{"experts_per_token": 2, "moe_layers": [2, 3, 4, 5, 6, 7, 8], "routed_scale": 5.01, "balance_loss": 0.0182, "vocab_size": 33851, "norm": "rmsnorm", "norm_eps": 1e-06, "optimizer": "muon", "lr": 0.00867, "beta1": 0.9, "batch_tokens": 65536, "train_tokens": 400500000, "steps": 6112, "dataset": "wikipedia_en"}
Below are experts of layer 3 (counted from 0) of a mixture-of-experts language model. Rows are named router (the router's row for the expert), gate (a neuron's input weights, with its number), up (a neuron's input weights, with its number) and show model dimensions 256-319. Each number is 500 + 40 x the weight over its row's rms, rounded and kept within 0 to 999. Numbers have three digits each.
After each expert's rows: "mostly gets" lists some tokens that are sent to it at least half of the time; "gets" lists some tokens that make up at least twice as much of what it gets as of all text. This comes from a sample of Wikipedia text that the model never trained on. Tokens count by the router's weight.

# expert 31
router:427508468530498486468451443528498502472470462440444523561487416500481445531434492556520601472499486426470496484468462473521521526468524526512481488454510544477460510504523527499477486423526526
gate0:547468493500509476470416520476521530503511461592485462467501486512511528500447526487492592500531517519461533535529535517497528498513439511510508438512452524576481481402491546550515511541539496
up0:513546525467485518548470468515479532456513516427521520485509477463525466460457559524556471518523555463551463439375455462573482494502541460526523451536470499506436478530498518553565541446486560
gate1:483452496462580540546446433475559537556483561503500523506481564478546494495450532513474465508578501441441538493450587563494534531471482583514488471497518527472460452552472512547485480427572454
up1:438517502490462493482582568458468517431488484517509490496495474463545466471507535517457437516524492499492535506552404440563456522514527553532596515499474528450507512512453493422417495449424484
gate2:475562381485480488499537562554497484506433548495489402478494474442513475606519505449538515510554468452544555505549478547446493518519534503490570455531561529495490521515463510449480569451544528
up2:465467437517439492537489558512518451530487584506486534505499530528551469508495484524504452487402518475508454581517441498468497501536525432537439518510491577489470535468493505523497459434486504
gate3:540483518469492541488532571469553427572547555492545460510524475520468519484424508454516456507482517486476418497438479532522389500469477517462471492403492452442560484456598494569537412504536470
up3:504499526578496536436612470517493488449532543464487562511507554518462508487461483441516482478462506459549510489522508506466482568487489529481522519504520450521540478538603519445440495509573486
gate4:470435510536496500455533539578532616524568477477502560495496445493540490492398501493488546512533525500535535481491513438501531508474519498486512417523479478402642548433483492515599559515493484
up4:506522490514495410501460510479480451552494522510553472487495586534506462525471552564551492509550493493547530520416436489531463456528494566424499465450480452493496480543518499512535452570404431
gate5:454462509488496550497529508485628442459473517498494456513512445511516519529505508507534573487461451497427493467506478534472526539556585520487428474490489505501543452448497399480511437399363517
up5:483477523505479531530470530570529483493455479471498420541484514481448617517450535414458455521586558525482450497451515477510495521552563517493530540508537500516554569494496415510436523516533495
gate6:458443475527468437528543488496478506536519502501519491493500531560469534491572549561489563465479495472499545416581571597489502503470540451454456452499505545536480450469468476521518589532573486
up6:492486496460533466454535470444537394522551509533541530487490517519563455506489505486533491510546483475508525603449385527471458501493486531469467474544490462442457542478531535491451526431514529
mostly gets: " November", " January", " May", " October", " June", " April"
gets: " January", " May", " November", " August", " April", " October"

# expert 3
router:490504492550426552442519504544570449515508504473444517541474448543442563519528492570427448544570565472520461493486529460507561549552550518473499513489530520530521508463457517498439436517487546
gate0:511468500484517473526556559517604496482453518523513478485502460563477456562556529515510599519520410497494515519533474497518544500480541502526531560536459475493543508479518497583357518474437482
up0:549566563490451504546547544474476413586418491510464462452524477482466489521494515504454529514533503465505495472549520518453495507503529473495454504505490435471463491574446513552423453522416473
gate1:519465477490466500540470485508509554399473434530523491494508486560499483433524475495597567522489475398469506497501562448498474518438553493537460543515502545410487516521512519497499494468503499
up1:439471450523552522532486463466498563482502427401524544479487534483503435431544490549528556504488600502533405436499466458434458499498463528556553523514444511558516515477470430497509516585521463
gate2:454506467484511549493517583550588424442536468553489482453504505541525489552497527437560507507537577514492506481505506463507449499494441465464494477491503491495511472520456527509454526486430503
up2:507560520504381474459480476534507475475413554501522508480503543468409544482512557533467445479518478432578438502473538522480458512474494492492468540513495459518482546529486569495510578579520580
gate3:539512464554476487441484496503519536473442478505469480530533476526496548571468539501427508487525430482503529489486438558476518501524573523515562509448508518421502548479488484554483509532531497
up3:460439401500507434445436489442485524553437509508540467513499502512489542474567503549476439464472455495580519524547478483483475581484489494452505521446515476495513495476462501574507497389395566
gate4:525522512511478493474493486450483492529545561439491529510504471552477543479552556547521435495491536520466481474605496502508444509443481542515481466526503523555482458505546478516499493503554584
up4:531481512495479518436526469515551440596531491568555530462507531501426450536432441618495421492527484515453491538484520549527493494489482467502486507495517485410516562592497487515462497444464464
gate5:554478534533510504488482542507468467512560503494515492479507545529525460444504554524523555495450441499539458442535397497499580442551529507493518509512541415493492483556511380595500532527483527
up5:530506608571622501488473523492436475511528460532525491533518553474428519491490470450558491495483471521562467486465538540545461473495423473511512496559516516543428502508495493456463409491489465
gate6:489450572539527494423489494503457512543470519477509467498503570509592430527491568473539558512457506448490465443555498598581502499473532489491516579526485467522546496507559517466488504482443475
up6:562555534530483575496468467485505516522444530459522440490504545530519466492529519421470479484519565513597512451569459498468556504528507501439466448498473558498494498528417441531531506516520504
mostly gets: " River", " Phylum", "/km", " &", " chronology", " Binomial"
gets: ",", " and", " (", " &", "),", " River"

# expert 14
router:469564472508533548500489511575438478486497516519456508524486471516506573524480518461472424527372468448484458546471514499562451558567460545511438447526533515484485492470525541496516423517540542
gate0:507491435546473540521408471517535502477511513490513535467510506518517536462554473520487485484491548536464460460497499573523483496466495428513472515543513472475450528585507552513478558542561560
up0:466571533547431590533509437507495521534498469432528486489514516515482474483443475549501450482474520555459452514467501440480441464449481484542537451531511470543466539472516521478511500459562488
gate1:492562526522478541483509529545492560513382492480535516519492514498482485493462544453477537511401444495507511494466476520552420493479443542543521487489499490488476491528493553539535543456400491
up1:491538501541588479536516516467533548533501462497553443475490468489434457462494440478563487497583478556544442427576439570559551527441484512548462508584437521557539546504488503470495465510439465
gate2:507457451466484531423483555469513488504520442458543512457483439492503525520489470441441419484480478532510539464535535468525482553543521494529477525518532485526552541496561506458475420527536558
up2:564658477535425548496507444536485562472559529461508504439487593551505518482505445502531560474528424398513566569495415460499464474528508492502535475521494495481527419554458506504489421447524505
gate3:474512529514497542529497439479450523483415541458501522509517490549502516524498525439526604518526494548522445434476530540477466499481516539498445529421536458473450642498489494471484605549487475
up3:524518520535435493498543498520553452468487512567488491501501571507497530582465541500515404517524563527473474483599428636482573477567550412444477491558553525474541518453522516563458493526496549
gate4:504522395495614483479466533452469486489509473439530572522495524508586459477453550503480464482472416502489508474596484530469548552484535512432414388477476481466525391527510502501447455488464429
up4:560492502496457552503494518434545474539555434488504558502484496440518526510507437466521533526529497537473429446489515470502496518470490503476535544473461455440542564564556472445512433406401432
gate5:531462470541515423554527527467547531460507547507549508511501510570552458517521483483467450503468545489448502517411432574457415466467450518510561489478504479527499495518534506533469476437459507
up5:466491540583568471495561479475535542545427484471507417516491484568524572522501534488537497514521471513502493519527502441512462452519537590503461580502508536461495430457529524517554568469542580
gate6:472530443471445464462448442495495469523487514531534509466496508495425525485531523534555508457500398541502520518495511476467542460530448481448482471513465549531551438513521509510518480552598481
up6:507488515413368461502476420538548508479536438530484434502491523530516587522515472547538505497563556486481538484470454500484459487512542509542505552474496506474456511508424431478535497543521500
mostly gets: "|", " Sheet", " %", " Votes", " Source", " Candidate"
gets: "|", " |", " |\n", " |\n\n", " Total", "==="

# expert 2
router:492441478570481545420462403533502490515520496514561518524438542530531521464488498510482496526499576535547514462481543487428538511549536500438555518444528542495455563486527519469455492522433453
gate0:519509468485507511546525378500517526437512466472516529525513604474473520448472565498515521526519461486531487548489511545459475466519518516430527436472572506438466451438572543482541547501545493
up0:405449468530453483563495505499510514470470474493511495467493521486409540509520494521554476482585494449483529458551541543520514517498547537564506509521440527595493416542450456570504603524595447
gate1:509502494504503501568618482487518566480519482542493514547514430553544521501517502470421557512524481562524572517413492500494494527526494529469492488536507523416538503453491521415507511495476454
up1:449423488512545491437447520532557481569566514550516483487499455455500634490464544526489415514504548530529575490408514565527437510476531451484511518469493523476516510637512480565498514562526476
gate2:466471535429525509424533493467496489509519547444494479489512542549561543483507465485464495506538542467524517464449476551470496484491513502434522509535482529527507460529493588459605561503466432
up2:428480512517438507416558482522478513523495450469495506495487499461543472491492458474494499493532531455524558391566431466476504443489459546407519560538508505449502442505466501448447450534476404
gate3:518499543528523463456429503444456460559525461480490496493511493502514525518541404545486556487574509487448571460521499586499584523522431520566582468504485444463501517519534531444495546497576525
up3:462545474497439489456446533541481572558437536487501436503499458597472470500522467449439496481496508595506506525537486498493503547559464527518523459543506548554502516556561466450582496595558441
gate4:494529586444459505481541477535420482457503436556519440488528498488497481417499478482477468476495515597452512529459537531516483470481492541502478510544506512557450530593480510471534473495558444
up4:470420488472510489468479523416482559499542426487480483477518598493547422509536472531546551505479426457475580508470437556477480483502475486478499557508523535466505487500461524538538454515445418
gate5:534495537591497411561440447531429547501544564457540473497504539494463481466557529500395554504453425518537508547536531492489541475491440457468428445534529514496500613486472486560459479495458491
up5:544460499517543478445505501524468529492540517529488516519482371481563543533523528490530545504493426465511530476498506523487517474513491538444438552550450584500503562518480487508626447502492559
gate6:479516483513511506580495513499521542400418526434470518512504488452543459411467479494529495504512501567515537442517513418584574429507505544486492516518421503468571456472498554510508463512460460
up6:515450527485480501487532452465492498589494457490536497509521510493496493481570441441541507502459459546449489588555560505566521446508525590509477461495506543467516446572575545424471428422560498
mostly gets: " ", ",", "\","
gets: " ", ",", " (", "),", "\",", ".,"

# expert 21
router:472488420506449551443460466557529493517466546527445561552489457561408548444445532534449461544568516445486437488514535466529583531555555490488500514493582482482567532437505517472489462482471508
gate0:542577514544591515543515518476478473457564433520534469513484480492442438471417432540537556503553466524515504436547503562491440437467485536576428564467513507542427440420555489459576536514546463
up0:506453517424448519547480615529534621464529521479492508485496495517530467505545475458531519452478492484525478498534445498447534476439480525496420492479539495491509557575486610501432502470509485
gate1:515553471501487437471554512447533498521454566476504430482510549484489571461459461478427492514468464555495494450430507485510578450525464438570481467440472493467472474503515474515499586481420396
up1:529479460498563479493527545553408507435462458503515512486520501571452519504497486482488531505509435501499509532430512487540493504505516517528542517500447487442494514487513567502450481534454490
gate2:517430524457554531521426461509534493524508437542484522459485468508498458555525472516506532500474516511511472577559482574518492532461509510482477532507453453479460511560479479478499467454434555
up2:365512471527455413450575517449463503480489570526534516502507516493478517468547502469511481470531540572473570448474500501461513498446485541471499465466502510534462508499488526556507469487553486
gate3:537517447556435525436486515461468472488437514485506467492510495515476516568540448479480488477459476532538541504513424532524514499503422414481539526445483528493480469583543559516503511491475525
up3:439505559576486505484498453489522507510543474547530458540515491471524497451532503415551493478444556507500523506416485520467403479490575549496528545553534528525515534564506482522452467442525551
gate4:546540498470518513472487503427489438447325469483439474467533487499493481451445501519468542482492522507586534573447442556461490527474488463476459540441467509464533525433524481503469474516524531
up4:507599507426477483436491519464477504530468576466509496453479509493501510477499485507502499519495429500497486473483539535518482468496535466511500541524500458477503435564498567409454539505571507
gate5:583526500548440550519490481605479457615401516394502485465495457516472487472459509518491526492447483555571532505461495470501531547514494459495452546473496469430490450577453557396508526475435525
up5:563471515554550484502513532521449481501506557489501535495495499524494486445462472489449469507506481573505540491444488514455477444429510471548418473523512484480500481515486490463540538521523483
gate6:516520523452491500558477491514483478479460532415473481512517519500488436510532471487471544501510508574426582521477573534496552469476477518468502450470524425420486437454474440567510476446569500
up6:427478487500506532492451394543492561464515457534493417499496484594580499583523432520470553492521456469509394540526504404515431512514400515470542481545513433533514539515465490426504445531400510
mostly gets: " Santa", " ARG", " Argentina", " Juan", " Puerto", " Mexico"
gets: " ", " P", " R", " J", " B", " L"

# expert 19
router:511457461476435563470442487523510564544483528562476521533462429551480545436508539525453464494514572508501489526454463446561597540537565505484470469439537548479547515493488494467502447489428515
gate0:471490570542472455452474513509545483456472501506493439475495497471477483496532496469469541491436470519549515514555493447521472527491472476448531566522513460508462461505472450420520511479506455
up0:484458537487513576503464524511461470525577503532510503472502520440486478439488470476503556501562491504496405478512539477483488486530477457539448448546494440483507541563602486576430502583496455
gate1:468442521500491451502619535522462498543484496473510453519504504494529494563491535506462484479520606541457559498485468549515565474496460488512466534512454476460549441436539494482462455544551492
up1:479498534420506525515453498509393515487481497473524505531513509504538442529427477518492510493490523482487536429478497406491531549464456457448553481539504545450520455541506434453482502541495373
gate2:525492530526460481481567493503448601514505546507471467509485374482530529525459418489507475492578591506432495448463561472526484519514520462538408523472429453531546486513445522455518459502436524
up2:520532437539489482446569480518537521568503530527528494525500494569598519480508593423559499505470498483522494512579476451516433493494527472447523493453509472479484479546551560558532488499520423
gate3:551488507551427523545489416503489406517481409442510534493505500474512468487546485544491515502555453538621482548462466527453562531480557582505575502499496477420494489498402478492543492551546475
up3:500470578493500517534431553483557497419514489499480516523533416540522435461525490474539460503537468488497512488536527449561471506500500560490592487430483557481460590489476525537456556505480490
gate4:509469520521531457454496506531411455432467505485515584496540504532541560476449507489493504476461509464463526370509531550453489546481492461438449569556497521498503530524401513555567573465564508
up4:490508489522532518492452427470468476508515479465553476507519444531517519555560485479534499494523464485558444500537484556489541470508537534440534556472538485522483498493476539518514490496383522
gate5:487490573533452487505509482496518412493548468499491513497507454556502514495523551541502426497540572540375533499485445575469472511499475592547431543515537497441476549419471435540529538468525531
up5:478506582498557435513583549476517579544431500464530495521519413548525479545505475508539429491434511543454477469491524554460454511542471524465417439457438468458459544579518517477527467500510565
gate6:506591538532507517543542411482450445539536522491502556471482450457579491523499533464492503507473528471498546524500521637552503447560507485414500622486524516551519468511484447514495489543477482
up6:429520449560567535524498539539566515587472606485497495506516463481458495477499440497464589488519426574465567521454510527529458539494556574522513436486514444407403545512525496456486486500527553
mostly gets: " ==\n", " other", "==\n", "===\n", " ===\n", "|---|---|---|---|---|---|\n"
gets: ",", "==\n", " a", "===\n", " |\n", " other"

# expert 23
router:517467539459479480546518486532516485530476441521545473445499551501525500481444505504564584407358554444478514465496415565519584455449506470493518494526525450463518470498574483559545495529424538
gate0:468512551576501470439522588473491519508422451480493499486498492540508528460421526603482451482505553513548447560524525494518467538478480410494522539567536427484441499510546452499488445456505442
up0:436546497470455549499486559465478536511540475524470504517504473504489554517489401474509511476522424490495497498386394520486496537528491466533509501532497540520528524526485567563548499538486545
gate1:456545479517497490506475535513511487557507539391526571502504526489496561452473415532479465464579451525513537456477532501502550507547440528511489489515518534523503456537579512504555536462478490
up1:501474499520483469504507546530383438592471556493477474489502498505449541523485490522525506492491498484588513527446502536517513499521468522538479516552486441500542479497413459447569594443432410
gate2:537492554552483482500468513555504432514489498467469568527487500493481545554526542429433499518520513528433487531470516534517421514418413472448485469468457456450547502501511570515530485448546457
up2:452507510515388471551562506513606513477495477482486492509519537536443600496480497492495535488475514549523475462541384476489515455540483477474463474450506467462472516462506474496504464511503536
gate3:551498497529490486436474518462459437517479522511464480518488554502507456478537543485493468500494550451498466445473486516483516536494456544514444537497494515540566539489529540530471499500480478
up3:508446515514509390552414526391519534508448525504526492510519462490480493472463453451439498494401522481512463497517451463480518520497520458433531495516483571548482451518547522550509504475501515
gate4:492489468447529523529527439410559478546512489463516527485500504491542489483558507470528504517538486457503469569449436415482540525491478448423486546381479527518519457480552469556510448525475481
up4:445451531534481487418494460525521495493463491567510495501491508434480413551475501466486473475474455430571526569537479460415526500530561399556477526484538429537515504523496455536475500596528448
gate5:513456501498492575434583584487574603438501548558496501484514432499474456496500582438482452512480512495430458511516411473483463550508553518484516509498547589512526456494447563406494508527525495
up5:493534546509555513420509524540516524496528429514504452529524528489476534554465510530552586516506500478566587576533535481507505481460471488482483493485553465456516614482544468465503523466505551
gate6:508440471541517528433469564538474493471460503547472498473481462483507508505545582564462499494532554462414486463549534507529477539494541520445470499475517595484502521513531504536564498436594441
up6:476545441538515471502432531473487469605475475515463420494493463520528526500494499504452520472574479511472496448560542472529496506510569472513550487525516482531449486429480522514502530518613495
mostly gets: " before", " said", " when", " if", " because", " after"
gets: " to", " that", " at", " with", " after", " for"

# expert 1
router:453495509503575548568503525452556574520518512489508428473446465527548505517488582565498487564538449617444503526491435526512486492432519436484500465594480538491522460551415448488527483535481497
gate0:532555510454535499524439466486547433521569443528504527524507481494526509443510535529439489485461506517533564532429416470524506480536514489556470469514525510407492575448572548491551493500454511
up0:478482462480512460530524500482391520464566443484554488506493483530525521436616419563501534469522507487509483515489500479496418438461528487439511490507486524489534540513455535485459563433455451
gate1:432518498470471490595525479505462508516439557490511520511498499488531483431494513435591503482529489452450509542574443485481468528528519437569498460555510533514501486483530487488550489466410507
up1:535455426535512437605478484420481462458527461441505442514510475487474511493498527482510524481640504414494459471479504471521439536477457479539530492472488471534464503491580545440576446454503580
gate2:501503493488456491509518485458504473448510423559493538496494476480465509498527531495530555515496484561556503523455414551450532515500491458437407556533501498492533434429562528471457498413468429
up2:559444526565475554482486515507412503481507557453502441472495506554473471489464487568483528520544469533476455474503531471506511528485427446555512455538531581466505554577421572481533471578579548
gate3:560515510525470538484556499545526475471522518484531467480516537496508474517440544465527466513547509544468473554430445589492491542477516520426516427506515507430488492487480472496526452497575472
up3:607526538523554490495519492447457533511487536467483476549512519510514549493506517520402441536482538558493423439512503483474510515424504518528553423438481546449495410453472463461467493580420448
gate4:461506545510459486484505438448529502536482564397518516483488571524481523468418507527444502503413494520500497494473603434501522470511462460440535533497502570536461524538464451533505471546513521
up4:459504493579517513512522532515447473540487524430486473494506494537472437545447508580513416512509532480472423415520521531458468482512490550521508440448560525455499460461477451580461463456438454
gate5:551447520534559500495530498524419521543470521405501521457514398442559511482559533512504500479487526482450474504544426489521465482486529488514493445524505425482514472505527467510544499409557462
up5:556508445504547551534504391498473472547481561467467549507516387485508536470491480472501511507427480478544533460498426574518528437489501512505593462531462554617507556515440554507600576494505492
gate6:547462445468462418524474462540481538528469528523559458493500508507493483472536518466506533493496443520512467558433496515488502491495547422475482473416508533512500494475509534565468496556536518
up6:482593464537560505489465481470446556501503436476498477482501505512515524522474516536529480433436525520512558472471432353513495504483517505470472535507414458444472394456487506498475495490483524
mostly gets: " he", " his", " but", " it", " and", " who"
gets: " and", " he", " He", " it", " It", " who"

# expert 18
router:490468454527450546455439484549525542536503558514435557562489473574431539466464555529411443539569532451539443488492527435540579567563536491469505490468545527495560524432498522469480455490471482
gate0:468525482483496482464544500468481459446519533468536467484515454513446380544474519493505493493429461536474569575458500555573553507482434535483525551573474479553544436548448500468446473416466508
up0:499547535473565492495475477467390522487515455483526494473510492458559503482503509572504546503531494609481449524539531530511511479491506475462443496494498517432523533472571443540495510489524483
gate1:488506500650532553532506495490497517489501508477490452516515478468459519505452522502510423466498470581525541541493501536532435522560428448537481614530487542488500431526542507486506470559524449
up1:489498529475540509536526575498515532481443454479473507498493505493508591456493480494533494521441471442464461514537425542507559560489503545490513434461495522469513459580559420581504430463424474
gate2:467556521504487496433485436514576505465529509499535427443493527473492569480464507532465556485525529521513505482484462555491505493433513461488553459521473527433544482482493517452560546533492542
up2:505545511533463519602486541445573478495476455439486511483502539447541500460545499560500476490439521455479447609447518464516545499501513580511429461425460523442510447422614476546564505507526516
gate3:584504523591448451484507489540418527515527457496526520484526551572499489477586399451488485483465549466517570568514513578519454483511478532540480475512507503453438521508521482462542474432532432
up3:427472490494496471491502479471492534489541476509483573525492476511528506496428542497481497523565545498541515525418496573495562452499538592510564474540517452526480463427546548606533436506492475
gate4:532550521477467549463520496476555466523501464513529511506481532528518422475482462558579526493470553498517595515539572572478470485423532469503405502491463540522471509452479518517354525514528591
up4:515500512521580450462490490456475448533447453489504498519499550466506508510509471524529497489585490465481467462487502476470559499498480542514469490600518503446439575569515486518446386445502448
gate5:521511441466517542455482441458551512443595539470573552502517430471523459588513543497514471499450492518417477533483550566466521519463531517463422483519505524493484389510442456500448551547503457
up5:550520484525411528525471481563453529559475466432502489482511539532459441471546480499545449514431597477551480522521533475520494502533466412545493508503534455543466526588529544501512498478432519
gate6:531498565544446480447539544479498511522454539561484457485521458476500500497474492495475538501503579488478575498416424566435455518490529523456526443468462486451457501515604530570496519519456498
up6:552514441433457517468545567450514486471500553469528426495509507556539436490437525476514493498475557434443565444542467421450435520521475475494456501476500447526432498494648512540505477535574499
mostly gets: "201", "198", "202", "200", "196", "197"
gets: "201", "200", "202", "198", "199", " "

# expert 15
router:488473428536452508467442479519501535534489551525452550555480470541451544486463561507438445541542535460528444460514528424526521528540541460478500494496547562451541529465539536451514462481493512
gate0:490503508543490468485447469501410414431550519491521498484484493491575522493547508433469601477471474500462545539543541481545405457511528517476502461588500508485495528498540521523482520464471490
up0:521471533489451465442518471416512486442500399538517525495512474489504519484538530483484502485517474553538558507467545532482475489486542528521522608506526508503507567519498469506579444484465562
gate1:490591518489517479483482558515487526420495509444471446478491530459563494444536453475536507527534495553498488549496550502502573487509477468473479550616526504500447428495482529494531440471520504
up1:545513524531568474569522507467535548495500537567443421508501499497463472480473512588585520483498483494488533529434473407564553519466511515467411572587447468512493504540490445570433390432446516
gate2:457507513544459526476482506498499512452511633528478476498479556464496523489420569480502499519469551497507522391517500533433575450511507485563498414513542517551515380459483512567523489452592512
up2:486554444487527519469559509474523544492544495511506467505510560552430478580549503476552524515437572481519451586463508475557495531438584557450488521528477506537546449504520441500488453489582548
gate3:449547462583463595535536513561425524632567451514495449497497588482549463493433434480508497500488532466473559549480473495465521495468462490434518466417497557526448448447468481559439540540514482
up3:498419531543526497424530467489506525478445505505467446490476497438541465451508524435495540507467473458525558514466495517524527510555468495466438517507536487592478530482508471534431501474483507
gate4:540532448501553507512487530528548491517493537463551551474503451552512453471474543483564524501519516556518548640458555513477540464453450391511570482453533490543502499539464482524457530532519531
up4:483487569485533551535482545548483463496504515465518562492515511426463581490531520478545509559557474505491505536534561521528445510508498500536480499435569522506532518394493485488522497470537507
gate5:504441490516548457529488547489372570501543548555489458519510465463493468499626453508481484481441412518528557495464571520501585474473481493431479538505501544438445574502500500513492560538480475
up5:525472555507448466497475504498465573513484486482509502491526600535433493574462476484484528488519518555550459462533482520501572478493504491435488585487497457497494499555468492429469481533497566
gate6:487573496500462559557444499533481453559514620473509418497514502537535466532537528516539532538539489506505502594527505520523517435470495485477565464523495527544481449524490527498507527553508526
up6:501477523489473533526449442539543536527579609558488441534488575517483543547458457484500490491588530482571593484500504492499489512483547461513553501566468484459547450590493524524548489473540480
mostly gets: " Apps", " football", " Goals", " FW", "33", " MF"
gets: "0", " ", "1", "2", "4", "3"

# expert 24
router:463442489515565505550537437549478550568541401493462490549484520557464553498471492480521560544441574452572492441428500547460534419570454538432495501503538495469563494456484471509469535464482516
gate0:563480525544543436540443496557472530519499449540487513523488518488546570569552542470502548492377446497433525457449549426488507579480500511531473466588510523548510493481498479524499511505492475
up0:483551483445503582457562596441450528512457565499499488482487453479567480539465513434472469478458477483594498571428535518544523488441589484524507439448520514568497580575517597418546434543590496
gate1:465532483446528592503549506488470497479532533516506487469494536478527491517456541561524470519392587454604422492489456526514550467512429482550532508497487506535523454516574523493463530466410521
up1:503458495560459487502503501502504457474454533512526500466519536564523465494523536557508524481456474517479511549489503553447501516501517485448460446522515483475541497526421508512481489555448427
gate2:519523566545440504501445526504552458516440405510524460497480576437506486513552503427458531517492464460609517532435453440487493464462552509435521610468476455496575490539358474454540484526479541
up2:538478456481517488530531518536560544595527619452471491501507594463507459523504527450458479495442563503525501481566464490478537444535502520543505446486481566503573503553557566563533505497479488
gate3:455423515500547420464486510465449534449528540467457524496519517429521489493502515532455533494435542469479488550573490570475478522573560496490471466504510447515523503519542460582563490429545488
up3:491510497516499496457462514460579553514505468513513500507501586458461542461538489516520373508496555540533471476506495584552478522514575514452497550450476511528489501500483419509556459515517500
gate4:492487540507500469443443510532473552402448510481529496454499493446476591436436490519535454512434453514486503542494545535522486500470460478478499473475499581524458572493439461495494453468416521
up4:508529470493494480446509439457546544568452513488504530472495559562498521560576511491502460506505447452486532460462463544516491525495528496487432526431502561583479503499433468464510487489432404
gate5:507523463544497513452436541496516480507501509556493454461489475536436586530506488458526498489436495542515485600464488484458481541483449531485488550544530507543515483478551472496476472490460455
up5:520409490442492482600447585479547455473508475560483419500492514503527577388516511463616519490530493585526556495470555498573491496507439500448479607482476522512446475513503444492488549422493524
gate6:509528478511476484580467547551473542537489490466461439496476537456540567479434563541421512498474487447568509487504515510444471449487523491530426547505488509514457435465635531467485503481576519
up6:481436447478514572505461347505516459456574485535529482479490469476498501466492492484441448495494451442474566534498558507500473487464471544497481508472529468489548506498440501495541467433509559
mostly gets: ".", "=", ").", ".\n\n", "\".", ".\"\n\n"
gets: ".", "-", ".\n\n", "=", " |", ")."

# expert 27
router:524546491514528528490463498536484489508545567500501534537508459569519384529478501580525520520513483554442563477518536439511522475486574492524498409458510569485551501573440496464522520494482516
gate0:458463501486515504418498503505456552483520430472529492446521507490534519479540573571500590502472506447483488499476445578501497517496494470413464533518502493475473507470497447505567428478552516
up0:432479470502443494494456474581400513471574478533492522511504459590511521366495526473451465478449517437501547481506556595507495496456576547609514463496501477447516574518563591591506556534463463
gate1:529525467522526514485578541509500454516517569519453453506511490423498531528420446484460496507542409491531521505447478468512486460454537479468447524530494495532454480484621497576533514493566529
up1:556535564450491501545528466540534589458422468548523509458507475494504488480525518521560611450454539498524546456499483564474470473488501442423505609426462521406503477529442447523486537495504503
gate2:495484479540488525511504557482517531536562469438456463514503491522466509596471492480583568507490516389553471462529470494511505496481532523485516509474471528413428437542399440482494446416490462
up2:516535564465497485461476556427536576444521518541500442503493489506488598562512496387461465506536517466529497558536537517537494507523499512478583453497491444494497488520486539447544432461509503
gate3:451524551465563506515485495540520510573505502530500419503507521438521485515543525557552598480429517513556474524424504577533543503456463513471435501480494509484471460512565459490496522467483544
up3:448528615510384583461433450532490519516505579529532548525486476529515484475473474486503464503476543464507520496528501426499456530576558573514509471551497545490500574517475573373557509496451509
gate4:467460562485490523478435526532487593508502488631534567464488479510511578419582544391522546481511481563487549439467539499479501523488469512468510497500539486574516451493513521530587557481515486
up4:562488470491563509504518468419505582520569529468502531474525549517446515444516488546418498506459470548445446404492486465438517516502503540457501476492524552509540486525482470511501520511589481
gate5:574471552469520509482590495513480463488469459561441491502505516502488465417468540463456440538487508476494545450525512426461459548556567531506442359576520449461563439508549519458548530378522470
up5:540465566476575478504540605526418554466496458576483463493492507486551517448501548507431535474481525526495530495505470543507450525558538489482482455531590467483477504503512506542375493472536478
gate6:481525518546510538495482577494489542471498523571481529506495488459504482536518548401495439471507526513492495448454475492497544472480449537515499442465493508529468537468466448505482468509513481
up6:451495462491426521444426458476534484559472492433512465480496508588514536490555499540495541488432496476486467548410418505527564507494461487414474483541561474467445487463463622595451458458518438
mostly gets: "'s", " his", " its", " their", " her", "'"
gets: "0", "5", "3", "2", "9", "6"